Below are experts of layer 2 (counted from 0) of a mixture-of-experts language model. Rows are named gate (a neuron's input weights, with its number), up (a neuron's input weights, with its number) and show model dimensions 128-191. Each number is 500 + 40 x the weight over its row's rms, rounded and kept within 0 to 999. Numbers have three digits each.
Before each expert's rows: "gets" lists some tokens that make up at least twice as much of what it gets as of all text. This comes from a sample of Wikipedia text that the model never trained on. Tokens count by the router's weight.

# expert 51
gets: "s", "ing", "ed", "a", "e", "d"
gate0:500487567527375542532503496487527508503501485514496531467482479476565512550511479476443506457442515508477520523505452502503498541536519524432562529558545480526593497522520489497471484501508572
up0:492513528448469503512549463473560454537572466462488554535478480525597483578478537446510552492497525473473565500500477461488557540455483461435486492608550489511524471507466512461491551578479527
gate1:512536483484590445475477519483379473510463437560489520545516469509511516457472511496471471484526421440553513463481427472468503453446423472504428513508499516472492532484514471438478484517519484
up1:498400491504644510476467471447464492475511517543525535490493496414453483478506471544416479530550507488521374505480589434500522487473464458551536499456501463545500510447540483478504530509524549
gate2:524483517497404469584528470465520511503558497486508524516564567457523473450476533505527492541501544491555502540546490505568532503550521545509551505509471558512539420443481454512510482533493473
up2:497475471478544435445455460485465522504520518577470467475484527519508545525583521505522477444506538516593453509458517431508466535482573574511486476521467526538511412450479486463493513433451576
gate3:484551488607458459554506441502457490439471457515564540491484525549532485478518450498423464516530611498517567514520431474367491457541493492446496490546525525481536544450499509541504491503527464
up3:526500500422489383507482455543450463532447506512497492480509490493532483510537523538464512451462488551425489499460490581493523482559513486549540536420533475522482520529535477494583525490483477
gate4:534551469489459499620527533480497528528439551522501530560504480498454431477508490464597498559469497449487510529540525527501493545435472479532516504520453477476528473526508490496444427485494549
up4:495489525486466530530566533496562515485416510516497581555521545460494548530479481499533536504561463482487525479458507529491514467429409543509541487504459458510501511577534478478534469414455502
gate5:576498445494533574513472576537654514536463482528439527468467471424530557507450549500544542561461487515487548523513480394485544520519465470489498444521500510552539473502556439500573551536424562
up5:446507564641490559497482488463385460478482463496567460506518517559411522536481505534546440451500508530526554510515489496469518515453480516504559493581449474437461455514469513545472491443555441
gate6:539506466603446408463502435515478491493456476503579469508467445525545478558514455561499448552499500570524514512409497449496476517520522470501544523547576471507427552488487450504472520504478465
up6:439463527524506523453508471549530532468493549427474527530472495497507441451461537527481461521543569491411527519525481448492541601471478460502504517472507487502477449360482509532483534502497502

# expert 12
gets: "s", " and", " –", "c", " but", " m"
gate0:481518519496543533439520528396499541512502504519481550470521460456515479500495444523532627467484482494431525495564498545434546421519478452504428443519529487519444481502500452523429533448548532
up0:502511521466516495464581468507516490453477491436466487470567492387561514473575541444511539530530573551456490429497446413481555494494513451488548480491543469455535466474532470522462460555521469
gate1:443549424468478516486565529463580437494537509522541493460487466422515502489488475486544523498504505477496489521572541408543562472526532495550493539452496476505601485415516481537547488476478485
up1:460457488440530388510603503479508457530499551481504520419508498464441480534467519485469517470530509414478449482536552520520506509492465500549443483444515466469563503485434534499546501505486574
gate2:491516466456525517454490542495543624452487452453525493482488527496515526545479537446493455494513452453504501501433475524559594518524427509492561519485470543543625537502511498481450480517480520
up2:523518527514472485493581422460486483530474469564525485582505462438511493503493475535548439549495494503589516542504527427437513574487525493529501471457450525490523497497456443463566506492487551
gate3:539475477527465496502534487508500489530513548519522478487469481383440514481511418556511482601529472446415522496616423476525523461484435451598519498506491529517485500485515447450553486507550492
up3:482564495505420496560510580383483506519548502489539521465491500545538465443578536509508494441501544456499457558435507529471525479503589459456491522522437461418514470443513529450485499522527565
gate4:459485511467535490475483503545544509486459480571484455463584460419514526527490442471507559491427486505532473444450556339530560478556472562475530551463478486496447493518565568473417532486520463
up4:484443500457456519477520472546500460545608489485507516493498511538521574477511541513460470476516474473540493453511455497412536461483506580496445486447530504532447481439502455470527527493526480
gate5:545444519439524537534537503498525440518535492481476533493442496579436449424485460499483457453551507485449490526487475507358508509467420522507579426565501523509536405512481532537499510514495498
up5:484524483457453503508484485447459563526576576502530490457507472469506582527550545458521434497447579551460406512503509535507522469509542545474428498522491482472523554497491458446455575437471515
gate6:504390463562512538462486444434506513506421476553478507471520532561474514524444559448504427442563537501482593547470425532371547516567519464443488437465598507486463477423520494552424430449500458
up6:541415498513606477525507544432454515482511446508517566533455427539499518468463545491481497484547507485450551496505483563488535518513417477479527457486515468464485517502541525443411469551495553

# expert 63
gets: " 1", " 2", " 0", " 3", " 4", " 6"
gate0:520505470476608573458594552418585519500548526525540526522434458588500526470502536482516455515486464407535507515491549520504445561517422474527492528487501501483539484519517509551483511415482502
up0:499511504513375527469522420520510500509479515505523494548534536432586510535369515488521612465492504527518587565490517464495531502499515518514531443565486442512511528549475505543499564527498595
gate1:468578560519392540419468464463522539541530482489446470507436541560479562446544497515492527482480472527498467606474520551500520539531500490541480527520456509579583505497509529505467473466513497
up1:425450515512590430467478522555497482502551502464593479594500444441514534513452470503527555515504514453415554458502521447471525485449532506477528503514473508461447575529449492531572530499545473
gate2:396442473504579524524505491512509488506440504502528477507504510489499517479489466487561503469515544569479473511557613414532548534444429533497450472471478494495532507508501567520533492438508479
up2:556546524484445447524481449501443514496571469489484549445448462558510510459476503521409490478435424483459511508471382580519472454579544411488522515501525460433472547520505452483467485533539470
gate3:464511507513511496495463507460408550568546452495569483559471536434488443490515490472540583519550511520465455474512434392560525542491503487541541556560508498536488499569603524543516488512509509
up3:492595505562521593494457558476464493491570507578553473567479523526511474503500454568512529550548497468470459469450393443519597544552543512535509508559475539434530470606553500550510452554531426
gate4:559492502515552536449496566496496477430429596445444541509548468485463525444529503488522472605501516506492410481460456549492468486469511516463468554478522471470502569500515449508555457581548483
up4:464468505451583568485561553489523482495492459556457450590470473489493564474522540411561441501492439514546526552563557513447485539480440447441485443481475542490562510481473506496561540453440535
gate5:451498530568408501461554572504512473581459545499529493532568530440429544546431517525483485495507536468466431527547497517416511494554528468504522535549569497487485496447433485461454448528486515
up5:542519515461498635492517477470570422510507572511532508597519481531470484538476502487495522433484410471500547484486533487507450470525510536531534480449513445558526522589445452589494506470474523
gate6:493510488482546444519472544530510466476531554447512425453484541525470537507601501465475454383468533467598424497519536573517523458517509599587491487447518476563471573455484502447485450478538503
up6:469479462534624580485468516505539468498578491499538464550475540528507532494485552463513493470482502492500456519550599474523530554527447525563518462490494508546509483503490464489591500438544567

# expert 59
gets: "a", "i", "e", "o", "y", "in"
gate0:465486525497439490498513544547420530515416518500526514489530452574506515466511438487499433513490514482511469490499530557473451501501560534502473465484552536483460550481522519529506481491492521
up0:476533486485613461494495495422471530445462438525461456515523512495446494507582498470476539508533504514435479497528534487440525457453442537525490518448506516561574428551405488460499549437507473
gate1:501475450475467464440476479445460455511533488518470469508513525506446482542514543553562455452481475497424481477519558449500475529510428514499453536528473482537476515487482523436506532524500471
up1:437528470497493508520567501530575430534459508519475474522461499482477525568527495383493523522469537538418520486473470538505507511447454538428440560532504452507482483498502512464434486513486535
gate2:505500519458428486484450382486467495418492453481522531471544498489509525451514540553425430439495480495519454540538494489515438529504573532500554505455551518567453526403487468495465498518433515
up2:500494514468530512511492487463474522474563538575518514481547505339483488505472479632455491503525486461551392414533465471522462469478491437530472514489484533485485473486513515530458464550471495
gate3:465464487489490465461490511500517517542504491503550550443543472510544496469405546462513494435431479428374497517480501464589436416505571521551501462549564506522560479572469499507499552438489571
up3:566533529503457496481458475515458428477518442511456498502583516518443546503530482401459451529482512568530527477539467407432549522486543475469510502565518486507549566519516459579478515600520494
gate4:536459513492586538520484430587506515504587566500529496467462479459525519457452459506541438525534464475492544522526545487501465554423527549493471467443509491453513488457452443479555495518459552
up4:501490485496546510495449453476453496490567519554480458462472516519500489436472449429498512429524516550495598556437554449583564508437472486518503531549447530544502527470424525497531530492510482
gate5:447556500516526492532469606496490492516461490526485486482457564466461506502497480476510577433504551501483478486446450451489498432488565492456492560559519479498491491512512526518524493511486502
up5:548395518435489501475527434484463501527534505485534520533554476514487500503526509505491511498479487527508528505607573577556513570459504469461510528470522476473516497451474535497464505526534523
gate6:509450463440531394569465543515457520501462590526528507530519496478547486479548468525549500508448520502527463400468448503434505582480494495493514465526418459484493481547459454518486524529475496
up6:445506465474428409519522563538406512471508501567561507546563512546468467427520494550488548480469403506490429401475586462503535523513514555467482507476517501436541536540455487499474547522503539

# expert 44
gets: " the", "-", "|", " (", " \"", " The"
gate0:517511459540511527438437581554478573520494499506509568535527422406499480431462497534518503523509530468632518532517501545499451460436525553517544520478486492506511482462465482512556537472480496
up0:492534522542522485535468459425471513534518472513479560493474460377514518426467480563487522499503522443462519461477401434513495460461501483524492472542535502563511494495481462525469515461445498
gate1:493600458498546522448483527550347498495566429513437536519516501558473470476493504460521548474504439491520548530499611441517528571486492477572453525552520468500491452432526584477506533479547467
up1:491603494563477449459458525537413518511623448489479569536494436515462436469526490533521538442512486536491554497480590535497479470426486469479470536562517510536478480417496523519472523469486495
gate2:528489518464397447489493492516548460525448529474527515478486509462513479515452511468525557514478461512494444465461482444481569530469476497521503484552523480491486517550531475519408465543560478
up2:479510441507471408500423536508467562503445478507483516538519429508455503415478516514403450525490580518585507533532453531532459469520525466439457526537443479505515514499500513484551490569517515
gate3:557443509513500520481473497509530491457500451497447530505461524456493521512448496530488501522485411472460468496529527453552572562499482492548535464469462517443513465485504536524390442546533450
up3:536482438482493534462575455509454425486500475468510471521485531529469541598493505494460561463418525557442540510481499488441571527545523562496484481469546486514480548531509490485428540508500555
gate4:534526467466592460510504511561434484532462502519466538470578457514476455524481505506514478511472557494565561500491506558438498519541420498521528516523466529504531495557531477455561519489520530
up4:482556500447556459476469550565480510530438515519494513466535484538476494449492474516572446484490617502546568509486510558451475544516441514522524529524498537462536521503501504503599510566520504
gate5:460508554489501547452479409524460516533541469538462488430464506496456488519524507500471535364468535471472587513536521465453475565492533517542488540496553536564471453576477492462501481475537471
up5:509532494484481481511537593515566481499531482493524482526503501523477549439467514448409514482516451525495518539477542535498499472440460521481461449452507497465511486465455461480469487460525528
gate6:484518551482528527554444450503509507525516516555508464481502521495524485416544469499555459534507484474575479484497461506489536606507539508449513478510529494519525480484489426511448536426542487
up6:481522507522491430566468480488506507528515559513558510438460460483514489431551500442562411485541521548572544458483417505521499527558516524439538486503500502493451517499471422490466540488497439

# expert 46
gets: ".", "|", " in", "al", "i", "man"
gate0:460512549508593571433543480496499453530503514459506543494438467453598479515459529565579501487493555482537487608432520537492515434519451488492512515492493512593473480484501479476448544457496496
up0:501524545498518486481522421535523526490483549445587521503501499477446453560514500585530471441481505574482489513468532522493511555491454484459472445569511571494477498544489453489526516499474449
gate1:525519537483478482529490531536433494513488461486451438556459481494506490480563506557464571516499539551526436560516436531477455562467493475508548504460481559521528496523459496476499474600496506
up1:427527498503485499530442458551544507465484476480454555470523510535532471534472497487524417490455528495504502535449565418544512508469516509477545508459444507521534500502456535533603473525512536
gate2:590479514563505560597584522572496534533501547493508481557491515478507475481440495510485485429519490480519535475515579419581476569424469534528501500491522542507517564600525498504552488509483482
up2:444482552473530449530528464477501517517437535534516452548447424500536473513518471484445451505511494473533468505482441494474589538474535503487450476543536514604463509481494490513488441469482525
gate3:518486530538505412460494457519504523511488490454476496430556543494562544548466424449490489494534514514477500465449504503502512498458473518520481506544498474537510490472474469486423547439521531
up3:586456477562530542531522496481469443494523504508536491505547495499509513447498466477471511530529493479557500531464560515454549609435500562510459443474485464480490541464472514552442506479506524
gate4:491502466537496477505448552495510479525456494557514453400474447590484479472524496477565508510488465504490477534496526454531476520534546478516538467540440531515459510446496474574530515436490521
up4:451510589643529495534470448497459554483499523478530531481499496510436428521481508530441469561433497486508479478483483451540538445459608463493526533476481501418499544511438478505540450494488412
gate5:534486563488587445453508445525561476538488562432569512516517517520441563527459508482502523492474543465470531473514498400575507494563450562544512553500568543501589454486491506494436423548507502
up5:475556515458510450518519515549532552536555457447478452498518441574507530525500510481494514539489516530538487483507499506506509471489520482504500482473523549431522461511500540465468488524506549
gate6:469524450475478511491457574506506562549446566527487464452521545535509479466520502518572481490418499520474507456513520496532556390495454470510520528611604535466513511546520406445527489468528439
up6:486537434488527460481418519479519550545572446532557505581495479531496577551480483450544582493493488545566470462506496558375531576515462492526407517531440487581456472470510500516459435504532467

# expert 33
gets: ".", ":", "-", "\n", " with", ")."
gate0:441465520499639388600512508429415574483507493556513472512604501440533503497531503444529490457523462514503503468491497581529476487448540470485529482486507484484523571496453470581581469457456413
up0:487540542459516467566512505433489522514473476535458512537669489448578490547496502523531504588532449500432508433449475551560452519480529489462498545500494514454434596434499461589499475507472519
gate1:451479472463476611588488420504464477488530478529433543436518509525601456491543514503495501498515540469479433468507461526469508426483532473565542492503521475502554559522506452528517478458547520
up1:515564541504507413446452587486466541513500497458567502537473524508445531557485407550419484487490441475606527490523475525519508548501483540418479532555526500546475491449489508504540542530502475
gate2:417410504537536510576550586486575485496433527459453496448463519494490550483569484530493442556577468470472479502458560586474450438486465488452543530507532488445478519488530475415502526512474511
up2:510486510508482486505480513531491486450540502465501427504473515505469496534447498477446503476463487524612430522538482539445570522488509504548501473478510480492546519493522541542480501519493488
gate3:508550480533421476533465459522510522527523508516502475472443456473466564491451464546554576457497550458515540491475528481521495526457538535523563473513507473486502469507479532526507561480494478
up3:500553483510475528455542438527478540551529511542500472500487548547411541423454532485520545451436468473550493420441576547432477531533551476466507498504491453483504487480513487498568517490468475
gate4:432471560485409556495509478433512525529508529489467542508524484458510528514578484490534448445530527453445573524507514576483483476507465531506505510515555480478538456498502532505457519474548518
up4:443476483442467407569531525404589486496505522498490560549511528463514449495551528500536465429502437501496468519509547498477532494475445451494472551540485511485557543483429523498470513484478513
gate5:496459496476534496464520576518502523483572470497550409568469479466447458574510504549450540493500473414481609471515569473461524496459505528535490513565497535469463514447489509513447522500515473
up5:496554492527467468542480394493485525555519540520445590405510542440476482462481501478532411482532537559523417523500483510435476528525489492482509528414508456480468477489477415457461440460523495
gate6:476459469453516462555542465496504480516523492452472490507512464526497555575515459435462497477520492548488547458470532549406512429513530488485520495545552537487493449518504488520474500467420488
up6:466433457528561458489488365469496475530562434474488533525529435541478534547470545548463502490462482495485531466517418382447519433453459517448530545490525512503453518518520529504514468406468468

# expert 25
gets: " ", " \"", " A", " not", " S", " I"
gate0:514524491508545564529437513508593471497559453528508480463534509507543498535470474528460519502472494504462460456441472512486512466456497487453492504452483520424482474524553463403392547472518511
up0:532465412485508549494548529581425514494512500461494525499437469468499495502524496536456494462529438461526468527499492536493498526484442507496516474509529525540472532456537532500550502448484456
gate1:502482478448574487474465446484479545472544435487490522466541507548437470480490513509522541540456536462536515508505581464534495445472498485459507505554493515520530489495517510541386501547541490
up1:498522494496431496476560474570512532490523470504497500503503549498474532580461529535470468486465523538571476438504475555471468566517469503514488500566509496496448500460536510534551478513529483
gate2:458489483424459428494574521558461526495493472439454434462493516510463477524516481538559496488452553519508496541580477563520544482425474487427496494490471531505513546471532473534555474563453568
up2:494510474512474516572491499471461475552466492492454512552498471459484522451468512471540524546483481465485489429473524521470454584463554552518513443579504551503498502463486444467513491529489458
gate3:486507501573507476479513479501476473473523494489492449531507540533467449561462463439473479525474425448591412488488426465493557467489494514461551531513562556517545449524508500512484486500491536
up3:497456467519536417480571524462453515494523416516529454480517498536543475535498488585558429533515510523522477518533598520493498528502473521553472462573552512533438486429491552401479469516486490
gate4:520449552493494457508573495495586511488541473472530576564428500574510519498488513527477490549468459525525465487518456465498459533453548513484556535507552510572502495432546510440493451555522537
up4:486530552532507525544475529535473520542458549473497510503434481499513512550484475495498554555486430440536524460473500498493505576524511519553464540399473486425500484461501432517484601467519550
gate5:511472477460414490514535517508480481489453532495459507480563566544532500529457481480491542462527487530513515455476521529600556541533568478458582490493570520496441443523496572433476455521525547
up5:510447507421462457556519516482415483499431477476459518561585559482570498494476526571470498504439524501511518458457488519568497554519566494534517541537497529457435434497470483551467521569522490
gate6:397543443503682498498470524539467506525492498513508498450481522531430486466455514492486519532535480533576532501491513462440442535492485451430509444498447527556486568512509530521506492487554551
up6:443439504474493469588575491500519552496598479496542507521578511466506541557499491564568511606569503507521454448510555534566517481446455497524558526466549468490539538433471507433486494607427490

# expert 27
gets: "\n", ".", ").", ".\"", "\".", ".”"
gate0:540433545443503497517559614480512534562442483556567506451535426449544499490502532500467463515549425483453591489493499472450491522567448487486448511483538510519482479487525536507538425486475466
up0:488381529485462498482567610465565547500484507510554449486576508489537527513409475521500477476563414449381597520537453455519474510442481469452461496444528523443464477476502551491504417495433530
gate1:519511513496409504461469545479466523548485498496475554494518504532471507543526501505501515464494484527552523525556560508515509455547509481523512496521538510584496416477524571469495442512504552
up1:442534486512452508422489596491475509492550473473538472596447469541535478563484540465521486496444506542548494555559526451491507458538515492475518476541478489558524492433508548447529469515520474
gate2:479558533507412468511549499421556482499538477546520563618511493482608506519503513573478532505466397499428437525535401500509482472504468573509456557551539484489494462539457518498403457509540518
up2:509515537544430513576592495434581456454531476501558507525524490480572526506457450522426459494482486477536522520571367508490480521571481571468473495522513520527529464490445529599463505534496502
gate3:522510504471493569418482488427553512439504488465498495565485504532478505556472482576465525551503518520557462497504428490490554509517524512469462459516507496558494462548555529464508570473520543
up3:516409520504549552401515549569466504487532470475465482434508475455496482536372435504427549495543465521448528511453571490480507526480452484490521532555499529539512495454527556466494401538456494
gate4:493547553536499607465509552511522460518584435529513563546536493555508463614486512551477512557511465471458507511519477430573488521560480489530530484502470536529534577484502483434451545588524537
up4:451528455587548432542513477418513492455435486482539534490498465510518541475465501585433506533545526525428490492442409518509539489561471481519536540545471469494502515500545550489496460534511460
gate5:537510550499521536538534520515460488514483505513514645569465557491557482514502454463531488473498479482596522562506401471442454486472492509461491506436512516569523504490483504548477538569515460
up5:435527490495437461469508436474546472494548487484428448529477495512486468463540518529504596515449572453410430481560543479623557556506518516511521493519409494531458522461556499511425485509504555
gate6:503547459523528407477493481505497473498485519444465488463477509465512390544423475506479486508512507512478539485431444472503454473463547529460482497481506500459569504538522470573459438522497459
up6:536536556473463553568527515491512440469518512501515466535494546492488476499480539516517519484543478506469512561468453534477509467457532529504525513484531481543549523504515481553353477497530486

# expert 61
gets: ".", "==", " ==", ").", "===", " John"
gate0:536542471509500427445543458538514474483401523590500502509450421488569526553457472520474503473516484479508503503468437464550554488495498598556456554523553507458473554475478484489496456519520550
up0:498515472527568505532554527599513512426576527441421502483557485425525406526463449511558527499514516523484486505507434449488511484522490498554490499456481539507462501533505599440533426538493489
gate1:480467514456495431431542489542421533502530490468497477455512518446474537406531514441477582433469490473524487445561548494520461537535492462477474394466513501462531416479505502557530539499516468
up1:511486520559468415509469467529430491450480525489499489463485499501515496498559515528545573519529485540490354471506588463482521460469497516472542435527500483512563501503464486497447586543538469
gate2:504495483497542442430607483472462448448541477522543460470481476494518520496434498500478494418491501466530595472589465553478500553518506533511495497494528502482514550505500553554576564444498553
up2:419494499522480483479558527516570543543491512462522524475538517450583512524474517570601464503456478502523473515450451508483511578531523514559485462533538463518513505500533445501435406472483452
gate3:549512462500453619415522447550517503510491446428523511436496541527484418515438528509446527490526602529563450503528472480452575505410489440508497487568568535509500523449534569503554464499478499
up3:476480466518523413531469484466490512507544467581398458557449508390499554508546503498570482504528479502408483436490530498518401470567490496450533489471512483537473482569502473525415542493539520
gate4:531503524461479528508532577461449503509478540473485490569430494447473486471489513517499471505523502531529458501498541500489503562489499482529549458488519484525489491558478460567497529479471490
up4:517488521454477482511593511493510467550475485513511543530440521437506484531441488529529518484508531462563518476468504508427568480526480525488563586519563529527490485480455479462567523518484530
gate5:521440537446566477463493504472540493505485421486499553596472473493587562530550477512506427504428460506587457501523502491458533472435544590551541482466544516494482468410432492457461534515538496
up5:533589470547460593504529463537493479500527549485525477448495569545405516517464540518461524452554532445488544516463481504471514521534480431464485514496492535520528438546560468497508467531528494
gate6:457533448480523538396436553465520569587476493490509515505425456553509551488488514440524487496477561512515529488485435472553529482503453513513529488523555495494472476487519480548529496496516523
up6:567460537521506467596542512531482510410531534538549444455559563475561558477555486510508452565568540479505488551493577523470480527508485473447500484467440531547565520517504534493497508508476446

# expert 3
gets: "\n", ",", " not", " ==", "==", ";"
gate0:434511526489536469477462510528430470501495532485451509481476495561425488538507477540547520555514474483442457504520439539541506471488482494566477489452471459555560574573495512464475448457474540
up0:520448494540538493499516468484463450462455467582594562500404511467512454539485458426558507441490522479481468513457518459573475450467481546503546487588434493402484602479486531441503583528494500
gate1:504475501497488464459489545484461501474480481517522402506489488465515545555569480563464540466530574531496570480495530543436455458482488456547515588495487565469493507486521577440488501444511489
up1:506493542562489501473544537508493476542563465560491473490502513478481493516442538452418408547494512461524410527566546527495593502557485486439491503530543473521465513488531475505561492534517524
gate2:491492506476485505468498479526562497507493508403504515447472553410498453441502454459501500571496481465503507473410469472533456494527509544497480546480503474537486485513487446444529475475415575
up2:448461436442542510450493498489518607510523468446483450524440459493443502469500492495501448564509542474506510518503544516582437509545512498510516532550604547468488420495485525535558559489480531
gate3:493461459406591521483507547501439496507510478484543482572500511521503459496540451498517540508518502548484473494447535436447481501494528482520534524591451452527536444489525521499499458474561466
up3:477449517537484432548591480526497534532445477631488491489553464465507521519499476482540440518494484511471468539548531551572520530470472492510523543479511459467536530521470450493524563551467464
gate4:379464475538474497551548479507550483556484518506498536509543397547543543454505485532554481504547551554477453552491563486514508447539485454499521504506528493562495474486446460468547463569493563
up4:461545544510557473491452520542580439452522510479494492462452553445493518525511464527543492486495591500509564521514512510444500476436557533508497572545513461465495624502450491456554481513530488
gate5:451455536463510502426536448563557506468498521476488555458565449477448516562511465539461457556480457514520541463515453509489441468438578510510541520549569517538531571495526532534493512522569586
up5:568446480440594557537550529485479556528433515462535495506519473499498490438489467520479455527543466493534552482552487544443523472452479537518467507546455510493519562523494507510508466513572527
gate6:523461514582499489392547510535458522515554503481489430491563524468587501467452480491498508528475506537539546527515449528557470488536453524437403528506553511486513490458485481534499487509500493
up6:521470450463492471540552543492420523515465542501427511526443514507504495495445556415501548471423558505476489539529478472490564508536460497491541509441535571453508534514480478501485533487447457

# expert 20
gets: "\"", "'", "s", " also", " their", " not"
gate0:483453513502506478472516544542552531557495430490445475533476528506527520556463498457443478521528526486519490462492510485556463487504520543475499513463480522462525455498492491466472513500509533
up0:439462500492415518498555574513493534499535455548503515442482530552493470507465524479529525523499539548527430436511503565531550512493436524533437526535473499479545487498474584429489488550562447
gate1:491501493513504448474482510479522538518484495493404542517515509468467506485559540562412528479463413570508497489436464567546487536464562522501460429540472462491535564536519472479406567473554548
up1:513492470470483459427596516466483449504496536507466545545479427465502506604542568545502569489486476527489488567458401504547545497433506506417441387524510518517490480526521496484471531472495463
gate2:454534535520486563574486519466556562562500512530500500546493411519442503515526524515484535533478540543487498516475541445459473509470447561547499478488545498450437426498515473437470465541498555
up2:387449448495489513490551569475478456527444582519549578529504501465462485470508505492491461460540449450515465441536498386555520489518524625532510443499454502467533510510499552460501573525543492
gate3:552524528447413517463560416474584488526494461482529528568417531526504538472533517413455513518422504529608553519541538567471508461465526476522468482491518481554514453470535546465471560439508471
up3:480513441475602417545531477557435564428486475493453483445476539604579442500496475489532511512534481489445485472461434541517536472532514497453532461518447529482497468572512472531477453566498480
gate4:501509542506502502485448465582476583522558502562466576512512549509468516554558467513538523508467465519597453485483492395460483503485527527410533459551435483506529515540499433498499493470480466
up4:518503531504513521498574530473503448533471481585496433522490502499475446463527418498459468475481447499527560442500531537514500473442518484490480577504598473526466494495500460530538514558528473
gate5:507504516462487482526456606486485488501491471548485489428461458513494548504506550477488505576529505548533499441519533536462408450582545464513503478552511533465481561593434538523465477549519506
up5:438522465441486487546511441552531408501509524586510500634522525490558487475401479535477525570525430482450463479467534489593465535499503439519527537565478500493520554513478570473575450473470483
gate6:503397514495541432527482476474477508479489484502490508501552458592452491481502527451511497501511503596467444505505491510526479443487486516504513576531492491510549501500488497519487511595442514
up6:509413454497550502483484470467471496511516449540526562468449533492463589434454486523522517478505560553489482495572474550505530482484430468449507491529448506460552468596508517560509499534475510

# expert 24
gets: " ", " 3", " as", " 1", " de", " team"
gate0:517484567434446402454448508458447467545511523530555511440461543387537487467494535511449401530497428575571545507458442471588509510529507464516467468543505512464479564527540516470518530467470526
up0:484451541518453427536423517433540509484569484577472457444577505489519571535490538537457465486450455560540579506463445553473478523505478509547543514492512499497466455478440484471457523524474498
gate1:491563561553471512465589451502510483491593581521543468474537456432582452541473524506481489454540534434462496540561460545472489530526489560520484528555546494522499501544545486496418522496489440
up1:529504540488576455406496570444512512501545461495540497575483494596487568483497530411535495410436468472456478480549586488483523474491503470508464410468486482468539468538493534441455491480489455
gate2:513433505478393467569501443484548463482539453468483541459499485470566518513517456522510440514490539524532479492508525474487547500497455528547568480480549496529557547500491448526495462499551532
up2:460576493549476540413475440532489507542527545521461543522496544428525506461549524592437481489477482494496556514449475498538430552555560533488515462550533541555478468527531570541526447471466547
gate3:483491511417435480433473431458532492596556421457464540498541472490548520439493545560516418464538418480503474498445499519565511567503515484457521531498504487405515495521527501505514450516481576
up3:472443519481476484477431518490507519556466516518469461471482575419481484426543493539444516523514479489400422484520433469489462536451520472509543470573514502555558514443509511529498485386490537
gate4:518464518421499450536466516513501444518562440540436531415476495508552455550486529560546524517447532521447482516502511555402460490510491415509521483514498488516528505457498431472465552480501493
up4:485516540521632485473517568484505496521538539484504519462427475519525514510468526528504505492460513536472479538550499476501429526478536534474453467521552473499456525550541475580451503497577564
gate5:495535513591493421490499550581607499489498516487478484448485578466466453497442506495557522447501456476553559571532491440468488463498474472531469499562471497492556477483500526515586519504492510
up5:561580520541598514509542506467485431494517515463509516499492466579513421468492505554572514519421516474484632520568481537465512496488463572541510520453497557472430526503488532513512494492515503
gate6:506496527506451512500509449518504435504551517457466449470456557530517417502485458516475502519527515526454500537468495539482445598500461502545463533494539492502423528456465506535477504430501445
up6:456523507507527525505485464506477530539484487511485489431536521453488453485535455476490467573523561462420606594488547552533473480513551500540513503535512479495426504459500461527552517461501540